Below are experts of layer 6 (counted from 0) of a mixture-of-experts language model. Rows are named router (the router's row for the expert), gate (a neuron's input weights, with its number), up (a neuron's input weights, with its number) and show model dimensions 0-159. Each number is 128 + 32 x the weight over its row's rms, rounded and kept within 0 to 255. Numbers have three digits each.
Before each expert's rows: "gets" lists some tokens that make up at least twice as much of what it gets as of all text; "mostly gets" lists some tokens that are sent to it at least half of the time. This comes from a sample of Wikipedia text that the model never trained on. Tokens count by the router's weight.

# expert 30
gets: ".", "|", ")", "–", "'", "=="
mostly gets: ")", "=", ";", ").", "\".", ".\""
router:086139103099158100147060105186117161101116135094109118084142133155134123145148102103055129091176137115092172135146116100104065142134167117119156111105161139216108074078104124141181156142108114172127105089094153129113114096074144119103154128128160119113140145113151089096133113140098112134109135113135071192166148129170105155171007068138157136136051106161148158104131074165165126162111135158131199154142113135130060110067123089121143192109127145115136097167061131133143129143104118
gate0:157150152138161058077131163075146111068115133105102132150177115130095119173116095134149105063153092084147091073136111098119097174206145178165133099104137087101130168103105129086142118145117193119192148206100141149111109096156098077140075089148167126131134110118166110110149105121112101151154130154156125077168096090106131101166182139101136105135103175160098125139112117130072141139137101142109129121100119123096126099150185114123111179181109087112132088201128082131236129084116102
up0:141217128137175109065147163110147161087129142113099121172172096127095095123129114119125120056142090114127118120114155095098079164181157187169134090092114129074117148121101094162126107143116170086181171168132149144125122122152083132166083150105175165129088159115163109149095087146109123179172105192176129058134102077160132158163181115136134097119115133150121074136114120106106176183096101132134137106127150145163113109125215153053138148151161073129112154180102105109203136113144108
gate1:090170175158098142153138084124149173100144162106168177157153126146117113158131130085066183098144101151166178093119198053073145138113110099096174145105124146173109065125083115142176144125178156126170152122099154114166103052138139158147155109092193151162102114118105090157167167107175117114110134108137104148117107138153132090109148152131154124125120084157128193142115086121115185109143157085117142078157100130084179148175063076189164121122122152145110109120161105187173149151188119
up1:080138150161085134090150078208162095133163163141151192090163095140113119131139116143125130090134080084101180137106158098146131161125152083107101169038122123182081078111143147170146155155124174156128116119128095158166118118121143157140174099139154122109146127110118089106032123111172120134070160131142172172183097106166176092106157121082119129066124118101103180133114161103106159104154065095094104118122068101096140161143060089103163096178148080119085130115138121162157155119148136
gate2:180119129114144114058137087128091081118102100131143170120075140120136136185171105102115150111116140087179117135076085075097159171136179144118114166105155160160123087112138078139167133125131092167074144113117134156140125121102138144091145130137116170096124122102126082173160134098201185154114128120145068125114085118116125155084097106147095105128110087143110151126168216152115116140205124064178115182164177112066142105144161135078061067107100148124199156077143126179153107145133108
up2:126107140111135155103166103162139105141078152068118102096168164078145120102121119126121112168142153076123123084093033109128203074105169087132137118113147159092086086145106126053118083136142114136119130140148164116110128199112180122126178161077040137120120076205097129143113167173135132109127130129173132143101086114073080068137071055142107116142068115157133089126142139148142124135137162106153138146126143153065106154155143177129060162133111145156144149065130114154123084122123128
gate3:068159118075093128107069077100124144128104093126144147157110139157135104089126107147163152113160043104121133100126071111163132125129102104066142104129166084106067139090095088143142109117157135180181156161152144169080194129108120130064168097132128081181122160104096078109175136141118097166178108113154170113126103103120101141104136108094103140177124089158135128107107117159136190121143089159122189091112172173131113117067127122094173120139207100191134138117035132127168133092104142
up3:058174087122110124089106089122132125115089124113122117164119148171166103076100078143148154125145087108125131187132048094191120116122124118071154170127178086124110138097142092165076096080129178156153153104147109127103179121071172122076148077154083138150103120107126114106195126110113121151172126151141174142122099146159138152114108080123109138156093109125111124109150130177141164098157113182126214092110178168188152128052111135109181117101155123179159143122049136131196144133109141
gate4:140153088128132110098167118145141081132131163158094158099122081159136120106132131188126089131067129177160140153155137161144162126112121141129151156129179079164213116125119145041124148134123145194120146098108121129066079133117131140059159121169118111084076105182166095149161131131137118136113125196090084074132194102132143095144130128198128095107099143166052181115131103146131167125129075139124123150110159187124145088175065121152111126120107092122115112092131100178212077150144097
up4:127128106184137128120074112139135189120118140137123145092070130127149168121196147184160126052166173121126123097122108152170161139113100172088097208101060158086094132146144119110137133091120128205106153144111129112097090104114161165181129137136151130074148107128094155100081120137158159174168131106105117179179117127219125116107108160051161166172136102092173191135174099121125174144198147160106130082129108153132113095099077133105143171143099150103110161154124163136164151143151096
gate5:112103119082133125194127151141113083143051129127144135179057094154109110126187051165085193100109121149135147118127147078108097110118137118115147166092121164079180100090116147079159146135144178156077149064116086119113125158121145121192132100128123092141137125122146071100141063130121181139120102091117136113154183139109153134095103083111071137156065156154078078150142091125085153119070094120121172140118153145195094095123102171085083126153098114100075167121078105112153155153157121
up5:160141090100118131135147139137135093128117084193126120185066113125102110163183050133083158183171122100133131102129082144112198070111123103077116120154133144152134102154094139173101127103097162086140124142096173157132111115102136143100181121130129088104082129176123053100108124187160136178159162145216147151125165157124093128131112114116038147165098123164151116129102075122107119101082094128099097115172182119169142112115083174130134129155155128200124136203125101131111121191158158
gate6:162121107143138174111123068141157143116151122075170080074171156147120105139128120109103097103107108078180166146098155076106046144091099161128170112139100173124164160120167131086111193145128129183155094192050099168134136172141133172086113144120139175121072148115128113193187136119139087082110112159083159181151119125141093123134101167174140094151128151133095107121067118119142117139156113104173139158073125124107164109115160112126071133099041123134149163149112115132103189176126185
up6:073129154142129091181124164139159161138125105210162082088117169112133156132138135146127173074167161122181127150124184130179073095149170128103125100125112147172122072166074123116127098092127115073118127145204146173102125079120104099121133091089204144118128148160134130129071108064171136128158125157097108067123183121106145147119082095173112137092137109104154080096152063109132043125126168108123146142169165121135152109122128105093183082129160134117122122089107114135153150123158032
gate7:179137098159093132152064143122136140102090124036141181113157083079128188091159195152082097090154083091177090081130157100117126122175148105098106178130097097076167144123151125088109124145176123110043195097147142108054108134124151106117153107088138139123138144167115118122124089152132143075179148147131107121119165120158107110119091079127112102152150087148136126083162127149136161144155143119120121188148126180123147119089104172173093036147116172179126134135135143146077190137141125
up7:133150179092179122091123102073161157071104101187100148098108098083116123099157133153127152127137148153114113123101180107144176120069153163095097146165157054190139114058126152114163097137134159124095181145106115152110073141118122152100172120104164114147145105103134102130151108130144081148178119175165071159145098170111187111109092082089116110176128096095182153108153143139083137128143116089189106066121144087102078100113127143095090070107057092141062133156119107139180133180097113
gate8:158108139067134112165161143142184182156138131129148117160144103125062090090158125108116133142144115100137127164152143100143128155085175111147131104110201104112121200126121157126111128169109097169145120105220180093100149125121078167213130130146171115106121115198116121133051143119145119070144134129131173101138143151113141148147128101125078175175069076173126123080084075121151089164085051149170135072063113184151113096162120113143185153108116143108091149133108128145138119131156164
up8:149100126098102115159171124097154143104094168136106104165176167086111151114179116148147142163164088116131161142122200115128134199083134105108119147131177137080103169139135138145072126083143108179183129131199162100080133127140067137229125116122160115129121083130128151125051163150145131106131116148115132140125134172068132153121136100123078161137063075130121099063078056112135114115131053147163114114116129188130141165173139109167157163112112151085105180128114112134173122123116202
gate9:154095122095124109137124088154138141131137099084091075191117191100153113112115134159150118140144091123163096110092183093146142167127115081146084108184128154204138124049107092071101207181132128151113107206147149143151135093181166170111173159131114161154147140136126147140112132160170107140124164082147161128128173150168148082061138087194154089138085142143126154195126131139147176101107084135137146172105147189120129140139185154124030107159154147117107132116108133154144117101158153
up9:107186111165154117139122197054147064098084114162132123140123136209132149135131122086125116120110123122162081124152054175184065103101089143151087124133115133119090145123137162202127058105097145096111151055084142089040120125067101052146070115158077106150101104146135191097147135146116142113141107135139094114169135098102119142113148188080114147152156149080153111118054149087121126127160165125103111110122110137169126124123095112146163120122117094114075093129178101145146134136123104
gate10:097113097155145134146149151126134089142120097093169082105110120156148117139147090154162171107149152095095166085082071116151130099081156107093113169145156159118087174120086098038182145085111132213068150156151106115132068144121179151164118122141113098129147126175208111125087105074105073137149126107108126169106157114144130175115124064133182148152132071160118150116127147147140120159176138128210049142143141187133121092111127136142118127116137093154163079129131158159096166133155050
up10:103169136139131153105142132143216109121141157165098123105121077113070156133073124173122141140118110126149144090091100101140127130166122112110115180147126140131119148079091111084130147051066157155102098154069087144100112124133125091074118126161121173114127174119121156085135141132181113140168149113140117125069138145139054121122104143055153120118107139121084113112114140168157116148135152046138105066121098116086145101090097084205169058108182117152071095098088137173036126167143138
gate11:057080082075134143151143080101128169085114146125116148043092158112165157164120144102132120163183137161162176124079141082153110157141144109118115148139119053162155100100109129072142088117134147125137093127153122129145118116081099080073148122151097098121108083147123094091141201192175076135095166045096098129109152100119158127162025153165136087141169117097140102202131093136128130166114105128122123149054120154156100160128122183137095138162087146156105136129126132163124147135102146
up11:128152100141115186153119125125145109127112068122165127182130168106115119107049135168125127088092147051091135151205126122104188081131081146122098113097179180112071097107152117181065148121145090097112093163149187140109179098161160144144066088125177117142155136108137174161154061111117148132135078200189154144112141136131079142121149111131087150111080178164115106132147219113083099115153136102158097143175183094119135114148134137097142128133159140142174120136116140118147163151121079
gate12:145158121066142162137133098161109082082129191099058108133111113157145164143157125121086096107109146143138146122106134151096110144130090157037171148115175176114143108120056133117121080162072147141100139110154052125092090126147174108128137162117098146167124122120138121115081081141138156129099073114123081161131152092084180162119134130127113168192100091093177089160127115125105155127115151160136045158119047125088164123129076158090127113169100124113139121175143190083104114129167048
up12:136115137152147111105108127109130170140145063199156155166116167210152110107101164176141127062163101134075118092128150188076108103141120145171065123060086101120144135139100201095103167102123120113133066175153117110138143147129082169103090118157101171137126146172119050155153121140125118168154154134092146144124146115158081080094068139166121101108130154085112111151077141104079125097155119123120113089111144132026122100113155124151127130084127128186144134128092071162142066150144171
gate13:062100154117111163141105120163107126182116126128124081135132194134098122175114148050031184104103147092164098127144141154163119116083094053108136101120139196117153149061106135142165133122107058125144135056147156099117129113137121112149068118155109075077138087185122140068120100083097123167105131143135185165102103142189150122159089114128097150095115067176147080107159115134140148142103180129122099132089125141153132126075120150124149100173161171156087169137112161134142127088161157
up13:139142096082101117090162159139149163113100204154179114159087193109117109184097149142089095093087138083108121133153091109135153166093111147151119086084091161172160138129142125143157165167126135111074176104141094203199129086128142163166054072150137159103108171130120156159134108101057107088113107182176136133082133133128186157131083107127161038116170132109122152139148104112164096111119178144097142094141129126143184119068140100118163156156090138084130127090136142131170138135091171
gate14:148069095132169141089086123152109122106079079116038116115119160194166105118048172144075126148155132142153137105119091119113102096119155094138108154119147185160116102116176101135123089128139105098116084089133184129124091102131141180180157129126120098109116179177151126069128094167184114126085091110120095128198118093168110192145077130154120135102138159182123101121135118130191126210090126147107142099155148184073088154143157121129126161153146095127096111189153139102181153136179146
up14:136139103089152111120109130124125100130133139136113098124095163152167104087133123105094165156161112148187087118163146081153184096165180120078171127107137138087077162043159125142127100155173100124105116110147097120101153090175166068200121184123123131084102154136142154102139127135125126123101090146148108068126103134149130162108157053135160161056118223133088040122113197137141139111128140167141063066081132133148136067129114161120132107132095103117107129090118142160201168139150154
gate15:134122126139121150111124146120150163120138104084106071146107117136143189140136144172125164089116149080149063180111176131082106124094112112196154140100111107182130125106133077091166104117042135177150128084072053091149138084114167167182125157148127188094155150132158133126123100150120165116058152140090135129069122108088150119137101175130112128168122028087137126164158111121096057147095088113108111142095101121137087040093147145153159075163144102115122134128099179149099119157140117
up15:145160127135138163135128143137145090158088059062125108125129053148119160114162131126143068125139108086173064189126117174116162086116076140179128166132093113208194124094072093103150089135073157132111113108125098110120139132133164138153136132136150170111164167180110121106111104090174140093120144055148111111116108183099171079114128139136107085127090116168116095118112112152045133103134127115091126121121121093151089084119134164126158029186158142154146108181109095094168107143178112
gate16:108141154138125144176148104145132144135156103136154106133082132201174124111111095169083142144162140110152111079180167153161149099073164167158066133125169122164155100107110135139161155152133163187114146076100116123124130162118113129206152133109142095132114177206057150116129098101155139117120088163123162110174175191132130159130109078153100081168068150147130175143089144104135160022045145120078143173117173141157098146145168146143118121129124096164131097151164139118160171126087174
up16:124123143136101120108141132100157176146107156091142134116172153058069099133082159156138144124146076148081090132112128146116103149164077115087224100157088141065092130100145119101161117127108074084118093155136186160104091084202136123140157106133149145086131047055157092181198095108114077113118127107139109116161107129109127099126067114180122149084151095145125074124150136172145132207135153087117129112115127126122141080134183112091101181148117187155116135073156143126135083144132112
gate17:094183166159102138130142087090129159123137181142142105115102154164173167154138146110075130143156163081116169092127143150248152115185174147092112108141145151099176090094151160096164135166112170167150094097161139126086077126122072051125160155121110113103165128093151108164163140178093116114104131112157089175141134179106130113132120124182110164097143129135166093090130151161109121112101112089158145213135108114098105103104137225162150084149138064108076083126118163117123104110135111
up17:125145154131197115088134082084172190079054135146151114157167131162150124108126108117156079184069179102105183128096067115122071121176124121114116135152116133143062154165139119125117111115112141102093183155125155155136103090122133125087168142084054139086120122098101127147156153108144102109158176071124072134134072165108126114157105204141130173134094097088162107122136109145152108170115129180160157075165130140125119138098143168162126069085145147088180104101145189120138068075125155
gate18:076100114092139184169128102153133136106106144122098123150156096169148150172126108164141050169121157122161079092105125137138156126152134153144091161108134161111139157136098119167158092134024166140129121110166129139135102128088123169079167122155117166109097130150129126137168112152145060070123061081158102135147136146139071145093151098190153158141092192162134163080190151166117143131109104115132140104118118135130132146146126209129240183116104105119138136128111184081115154116120216
up18:108141144085122127148146077132117103116131153108070128137122103101103134158103135104135094157135140162193113057087098090102166166115163106161107172150165097148156093162128106136134109163072176133143126182162114160129144072138086136104128106149103153144145148167137115161175140147147096124112087072160073101119067207118123163113146120112154138158112206138155171102237155169124121093107092113102124181107145139105165120141155191138200129123131149095154166133153151119093173080103220
gate19:074120160100176067143125158142066109134105154085072134167111064063098182162194101131126141164088083155128096128121183173149020125117119091150116135134184102152035144123147132126093097107093159120117130146109100158077151176135136166123134121127147118101153132084144092121117090128108178084180151109118088115116150121141159165127104096186131134201109097151170145160129102101184114080117121136145113158098147096141082138099108113161168097100097133163107178125095101146100159170127098
up19:150186120133142188084164066179154111146188093142136117073187190151173103130077126136128106146105139152143129194061111047127187132136160170189117144107125140143145139169110130068106101149159118148134157101108136166112139138128134149101129141088096117134088084108144188188116097138143127172114145065146137130155137127136126111146136114107100123088087175130159157128173136075091180150138162121164200147142139130138192093183202093110082149123109089115165137153105128185154140127178141
gate20:124084065130154099110094110162114112154156157104152142063098072116133126156178138123108111115151108147184128083112103169137082099194170153064150143139107126085124107082145176105129105144138062137146117097055144141125154124109140151133166107144122127128129211092083152118120149093101143148062130097118116160136130116198120137149057113153048102054171143134141070102161083181140115117095155135101141174171144086142176142163140137080167095110172159149148138126090101136080172108090152
up20:127207162142143171175162172107120132126102096163103140178156214117125111099105122156154127142112145111079146161163173039135149150108111109173131151157145126191124169167152108144109144103100193108131149183171122105134127112149100125103120120122111120147125051185166114142141119154133123140175131148125139111123152160075148108102169132080187176190082110154115194149099128060140140118116100117145138080060101152125113113115123132193080142192083099127118127134142162148178083178175094
gate21:070133099114147112151146088115220129168121133107120106161086149072097127159097120122103127076201123125071111098140141139091126085145122092118168207075168103106068132093124059160185124131167127153117064084138070145108133130097158134132147112142094152144157150157128083124116151099119160089139148142152097106127199135161074137186109094110092144156137207184084181114153149142125115098119167129156118122090086112122125117083098126111046118102075084115136138134140071155115096125135101
up21:117181177093059086090113054124130106160180128099072106099137065048122115104146201100106119092167090124121126115135151151139161140135121132133134137167087187104104119094134105133150155154159162176084129109119107160171146129135081153121155110200179140157175159124112095113093126147078118161097132080129089182103168130085098141198143113159086125130131174188068130093121142136176181119138177187137139146112127098122093120098125116190082101120123194130134087125170113131133118157160127
gate22:100123157142098190112109103072093137071151130114098071108173111170179153102149160143112084135124137064139137133112107103103159134152128183151174088094165093119150102189131160171142101144157135094163121206138125193170066110125040157155151152146132156161117174100143107140100116119136102126066145097153138147095140129120170118207106150145148164113136166094157135164166114065150110159124132131139168121086132185141127120123126061063189113110086113106143128135159179086159106128170184
up22:165102121116161168110135188087066167172122110135112138114154154162173073069102104074093132160106117095120109153141173085112129190137128181107174090113178071119127128121067114116098065109153125116115148136079121144163135118182098113100129082099151108171116153097150080173131119102125107138178156119103086191126159084113140177170090181170142109097143117107229072153128154093185133169130125200173145075137106144115103186118135074125167148112108111122106120116107110158151119141118129
gate23:149155118185077146111121082143144103081094120141142123091120089136158080088109092161127155115076102140173134167107160127124141125129137109081119128062128128096111087100117120094183089083155114126133044132131107091125188095114133108121095188171160119114196105120114166080188126163178194101108127129193115158067156077065107140166108160108139110118183105132109094106128109092120112139101114147119096118109124200052152130073112078146152124145116194123116134165070137124065142109098108
up23:100177168179110125110110087113136117140058137130144120089133105113121029108112155157124155109139069132185118137136136056074086098164157127123127129107093102098063080091130134106174108074199127114162060165145135129129167106094086104118121159152176144153144061139135154083142131115174131101069168116143180133115151081103115110136146168106166131109128107153118091136084145129096168126138121123107094081112097193076142105065109098191133087127093171123112126162092123109097145084066106
gate24:110113136148176146175171122132079143138176091123151122095079168136106097124171170073114113100141094169225094179119251158094149140154141146169130133168080132179142101159108091131154131153157085124184109146100131142137109137128096131115097112224147126161098101087150123100165132101165146065168135125130171159127089122123125150206157150119111086095126080197153082123097156134084113128176080163086142088149149132092086168159140136096139120127132130127157146093124096131115110115116114
up24:064136178117139123166108054126091129170148108082127117124090145212084129158106157141104120096118111173187129120149186115106101141146148154183148099133129090129024097151125115097157117182153135183188157167117103085097108126182141174081139104175126094128060089145147108084097110106147135115126122115117144099139107128112111148202123177041082099138156107186112157059166122108110163147191119132095135101082133103110119110151102152114139162107110128117159190111109121127163110124139118
gate25:119109117162125097182108135155071114086121150098128123093152170058145137170050157096173136103112178095088086099116107137117155145151127104139099120115144158153132147129128065166126057135182087108129101158116096100183126053090087134112106148123079220155125124121127088149134130090173070082161137186132135196143133098140072091115072118096103139204161124129110109133187128092128119146075103097149150115070121129176174089114129166115095175133115154091113108100118114105133112105144168
up25:073105116102102061179158157176057123110123077087174143116195096129102143170151138130137159119115138109102112119128103166138150192174128131131136108135149177140117153117097085169165093168111129155087105151121143118208127108080066124130103126135062234159144112114142062155071119133154076131141091232127127184136109144155148170108078084145132120125100155142105139143154126097139096136093107132133122121106088139151182085107170185147116138116119121140142137082150062113116122118121174
gate26:047142146118163101111089088165120193111141117126133116160144134127051176101115184109131114135151075167162176156161146153156119158065149127159094108109150115133104115135152098133116183124097114116080116099121125128125113161115155168153095106133172138076152099173096119155118126133148152105147107034157089161148094107180150106204111153205164079129178128144099059155064114097164152136147101163136144129125139134053142126162144131073112145133181141107078099136153078164141101178175146
up26:165087110141186122176154127158123123140128113119134150124120131069184144115149132132093108181145114115163117097146199173137133169147135156100167127106105167082129093114118159146136022124106091110132077103139110143163163060152140111144104095106100125122172080168151154138084123069046115171085079094092064175173106153109200122098149132129135154099134171097179145120159122151149137112048195111134098110121077178200119105110165105129134125123165128150158176138104120099151165112131128
gate27:096135161093147152127109130167097136141164121110137133166154167087119109106152154138096132108137110113147148134090147103139119081173174145103112179113094115165107137106115174111158133137088062105161137183093103128154145186094141135083195189151109055068183117118161155091134053107213115214181076120170063184138142197174141111154144158138135123155110085148104139112144133125155143114104155150116148134132123132188050138125137076113171163079134151110123138147130120103155072089131117
up27:166163125207074108129169108099128147188104115146076176092060078158119155166136094116155156174102136157056110164118126163157104195124119127144096090166168130079154106144090097131131087105128175172139106087156130145129097099164084129136114064101169180173089120137114104132133142128053140048125164106108156107133118072072102166118141109108122124084158147092167147145106093135116141127132129125176161115099148111064124155092136235165111128147134108160124098109121125143136164163149102
gate28:169066116119146152177161128123112148164129139144187148087080119169134144147108102131163090146138136114139102172163140149097162123095131114066113098159160138082083081109046137205096123148179081186139103100122205095104071145086116121091159119131156083151171136136131108121146164157146132165106088110176138147065179126167175131135171131135150126182107090130147110109056151162131158105092130140120138127123068158097100200097091160125132134140113136106115131130209207130085119113124093
up28:117145132172205104077164030104093148078140149160126142147106088129149066152176199112132164184140111160126093126138136123149178133124097134117114090131138095160112092178179171121109113116132214124148146097050085161100127198103135135117112157176128108111092161151136124169159123063113140124059117091110161107126126110182130141110125117159120129118055119121113139182121151103147151133122077134105119163128115112116161100138195072148123116124095084100141137129100135115140066160128213
gate29:140187168105110124130142173151162136129132137150131139084137154094163167180114089131082043127132088106129092131122145142145085146110145190126102194098111174123106154159177138143133118157119116143059108123136126160131169164154129111122072091109137183138138142097132153123128004097162086097072109109118098108065117027111149134114137137125177111159100122137095152118140138131078133105176082126100121122175123173161124217144088125120119086127142170143134160123131072094109117139071179
up29:138135147136122107088147102137140143107137117094165093148140123145118147202176104112121090142138106137187091161147110148168097099133070138127121149109107117144110116138149112155174047151082123132094081042137142108095213186125163131123121075158125142123111114136159138125050093099112112090100114085090104060128136054130135104129074133138169089156078064121108099090108165117157197110121096091108133113157189121162152131110097139130075120165145100172175137116155071129168111084053117
gate30:156141056121164141103085130103169109135122087188110100151174097121139109107159101081109116147151153060139149086202085114098118133088104119160153127162137088144218167114117148118192146090093088116115082145085107169166136114176114098144130135132135106113113190139160098111167098121123126093086083109146101128107120098125112142115176140153118103125120131120100061136126169071167181161092168158158131107104132126141083098091213064128150085137120145142195115112090155160153151093217125
up30:119162078112163152093067107139144127113122102201102103124147115089120115119132123090138104155137134086158152090178118118087122131074079133120136150134129111115189116141106120123183130123080116135142103157099159160165126131170133094144157139170166116121160211180150070114181108126113087112123095126162092137097158075096093120119175125111135110133099107136084017135127145050118175127075168165131137111074142131184117104099219128129142116121114103109171148119078110139153173096211178
gate31:108097154130087142175101089105113108109109164106151088127087108122124128094058117110127186124158154158145118119144159136145163113173079122152128064120065128194113162131099119202125090121128120155112083098152160138125105109107161150166068096104122125155177080095155123134102095137147129095100085087124109111108153134166164106055183142160102129134179137115121127175145116151159071121131111099152136131094181106006141130084130084141098091147204182091173184073143096115116147113103134
up31:109131124093149089132045193145112077185109130125110156151173144101165117116147133160100072161103165114153099131097107153107114100103131168135134200088113110051101100120104117109142140089151101119067076127161112146143177126154092104113076101043125137121069091106134124168196210129147148085101158105117164083187068127121136132106123113120130144121133131072082098072153226125104138138153083157100150110117123144147123123166107149172152144144086109112090109170120169144109118169109111
gate32:124141129144127115171170119159125203115124091119151176155157205097093188132116073188139098132085096131110140150172142149117149085162149180086160103121073108133123088192071155112098119186151106161140108140092170142121148146110166159115144112113101133151171160160111114164074102098121157173134107075167112137100150070135124147209114091196112140179136145167144109086118068156129098144183165113105126077093091160098147162123138070068109126160123146128146138149085152076108123118177104
up32:111139130093135107087047146024129091116124133123112107111162149124202112096119113080144122142115112180098101123078118066193119191112145123152129115121153123117117135151150092191144145119115097129200137130135087129090064109087110122099141105160074149119104097096128131148139216129124095094111103156143189074152181108168201121130147145126160185155131114080119149154086143115124169130195103130134121124161129096074113132068091143173147091104130174125145157099087155148142135188108153
gate33:111127173182143163120117128101144095100167127152145135146125165158164084109124123115152092134087115151160167149111141136108113045096174149109136060163113146140142120145153123118143140166132085161186092133155150117105078123129124174173136091121144102139202072164179094178117109151077067142073153209142130133150153147171123078172156159153134126120104023128134110085086127115132061161081136105110122099064110116069090130152095115164126109170124071129146204128126133131119135107090168
up33:122171145099112094129122112088128065097172102110145154085116085166117146145198145134088196137169136130096127115139124122150114145151119102084152172121129183122155154147126166124138157080170193093090115133182103105143125127135114154096158136105111103106107134141131114123127099165102186155190116137174100153024125103083126132138131104124171149070135150044094055199137102139143184169167176118112076136156072125166153077112155131157148113131103175131116095134094114189158077086130096
gate34:105132106140136131170115075103114144143182119124144134101100076149083132082149131134043088130169137117156147161067174159105103182154118127129132092090120194139103091158174144101110184123081101167125150119089128182122088142151107112146145187116124133098142140103156149179105164164092150086104112102117133138168072113094117183181039149118118080138190134181113136129136073134115127154091121159089153214180102130152151112169162147090173147102074172098138187130139099166159136122119112
up34:133131151133128119162172138112013178133124111132097116189163140150136119119135153165138109166148098157110119168200104157177111094149083183113170144163158137130159106160091114171137156183149179135154171071125127131116093111134136089107086126161121108158111113135156158102127096137164114161186146163135128125096088113111133118070181134118137169052123052144190118115130135121089094128116092139111092085125182046153113148120119175217150093115158099161132121193130178116163105135106114
gate35:072153126089176131147128127144159100128119156077117126081089137167083101159172188139078090162118112113126182136125129135167162164106140114173186122118191135124144145077191159139152095121144135135153099085119141162118080161138111097096163153130164180233150125212168117101087180118065140127153097131164128161156108145077139147078151104091105156101142153144159153175151080174139138126117189124140168142125152146137140094111094148106134176085144125173094149159134088148150167209108145
up35:117163169116152100144145109119144139168165122065194163153094179105091149109174106162050101214155147134101148127161123136151105090152050127092146167127149114118148156100171156066136109104126129140174140136166116109124137091126075121098137098117132114181106149111120107070135124123103132110096092185144088153142084150111149148060168090074134141082052090131137105165113125178163144047125146078151132142115160158104106085074129143136147091118086148155096186171117125180121172108104167
gate36:101106160159155156179086091145159151134171165138152171101157120098129142153098178127108123151093095115128190114080090180108068126140117084144147049116126139102090123144085114093115102145159107144116129173115113140105193114136107119116120131130126163212148141123153106114091087132129071134146095112144076153121127179179124140111040207173165153145129118089112130146182076078146162166098108109115186182166089175113115110119160124104151129107096083079112083175190117131088089088155131
up36:154120100056079113100178141107104110129112065118129092107130140159161122102160075170146142141164125156129083198155169103122167146144153147104132197136092100133129127136178184166131078118117139173148188100137157145163102210148132142171107121136132114109121151151145144139144158159143177144124197157087133095115140089060135127176175049099143145056127159165134105118106151158093100135153184154111107085101165077150127160097107114170088176157119144115117156091080129095166177190105135
gate37:180087122108176111069125087138133106177163137157110123191109118105102190162143172117158189102049141144152122142139109138135153190167123088128099110104151101200152068103161195142124143149053112083108079109161104126127119141069151117123146147117149225111121095135136166095126167150140173116163105119109062187180103143120151146101092093123099105138152127092131142146122117183183113124143166181139172152125110092130069181127103108173153121104132130120165167156181148154139155103125136
up37:089147125111134103145165146160157131154096119102125091072108133073149153116132097086110150209115094122116131123069193130141106130076121148136133125113128135050131130143075058139109099150184171036104102160141127126196128144115097145106146163160079123157117074147157102164115075188107087118147106123182180132059108131156124085111161169099163119128085103161139103155126120118142163102162108100150074098162167174117134075174165133113125125153124216148163134109137116117106144193164153
gate38:088164143142145075153116134156121154099058105142079143092167124124124138146113139168135158100142087109073150090190149126114090220092153123186157141084104133112161158119124107121119121134140099167117160143117083164143123118104113137094063118109109112116121058156221112141124103105082159097203138159099166179150085145119107120142093146153110126158066191116177132114115111075121140144141174144207105090120137168149128125076079209138133113131131075129135164113176118107165117101075111
up38:178093089136124153074166125088115104146199086150182120139120092111135120073144084090116096124079150125180138138096078124192179108133117136098114095140126090118140144107139148161127201168071129143129130166151174089115158117183127156148149171165152124157149202149079151118121105145145133124088135105104120069143149136148181126133195140092133111100193081085073145195145144134104111107153135091094127154078110084117104151197169085102139107138127169125111131115127181150037148162146105
gate39:167189098129155122103103090116145107109148110103124096100105130103117174116111179104106172111064107089135116142106068088188130068136182077112129142143112137123156096091123155112075106188091077137115120171056144152087197103122142174162107136139142149154107125174166119131059111102106024165124119137158142127161115141127147187100072098179160111062191130120090147148086136179131130136103158118087124114131141110148162069090118110099131093149113060099133139095181118116116132174129132
up39:128127140151110087159116129147083124121120124139183180166131127114128090110119091148120118201109181129108135061076119141096128148093112149127138098121131055110107118150199064204151142108174138118081179117150105084187090126087092074054143135058074113104129087131135076161138153139150134163130150140148077119055187130097111122149065197127116159121059144152083134146119138087148118173118064090142176140114115126116120164159112111162127140156129122121173093137091101114115101138086106
gate40:113189099123141105086095071129149197078135129087105123112145124149150085126134148143107171115153130109168147074154172104109113145102061171123103065127150129143099115125102162139090176079112144158096190109066159191103152154179172089134126178074173157129168136113102126161099157083100061137142103112134148102185168145120127191109179118145204187137131122117113072137080098094117113145170167053070106137110151142107155155140082141118091125157088142129158169104127131151112162127137120
up40:133179110125157150089136067149089115066150152162144124133093110177198133105098182092180186120123118139111136111146145145126163123140104179130090095104125145126127132113174110156176186128086147178137185130107177128079139155151128083144113211078124089163108051103148112093149123101135104135135131138134179136135151188137132183148216119100116142151099093125179139094126113142101077153131076127059134159116147151136150141105088119162157191098103121172108159164185181160087142165161143
gate41:164094089089095135109185141181115121111118150068112126114101120114163176189177118147165171188118114087098076136150144131135213132139080168111153147078091140104074166148141104194162113130073150105129087173159106110110140134167113108152126142108095126129185124131079122086165160105105123162169191088157111163168109137092145123105147111142101105131119185150127128145110149170123189123117144133161096117171108068178127155079139207160117160136117117167130127160143134086127181107220134
up41:181108100126162161131164119127102106088134047121133128161133109115113079105158086112177117125068108104165123182163088134135151102129103123126088167117093180125108191155213092193112104143042094140229102092079124119074128128122073160146165131116129184098186153150127084129168122127142147074095171145075128170133158118104136127100100116133137147081145168150114134082162152098123138106090073114128091159176153132177133102099126123118152130159097149091093165143108149142142131181157158
gate42:040105120108175060155152077079124034131162094136136119103090143083108093097087141175138123100122141145110150081157116100111099102174108109056118088168132128143102144120134157156126146197072128138147127186151152117126146098153093061116123165088084171152153131107137104156126150048115168144120140116143142145162142097121157149124137152137161198179152094080110123144137120097147089117109150127097067106093136092137117116117131139184109125159117147080144085111158119146083159235094117
up42:111137115106092182132100162132130175151140158107134096150118136108142163159147168110165100119068125123135116096108132149139146143061170123194127159118130161111175059125118079127078096090167161096105154110095080143091110114094157182128089134150113082128167142178129137141162094180108111089167128132172138107080118147106123132121127093088051096122111164141176062165134126162092172129136056192133142130164182128137166118115099122096141194115127108192098107121160166126185160029172116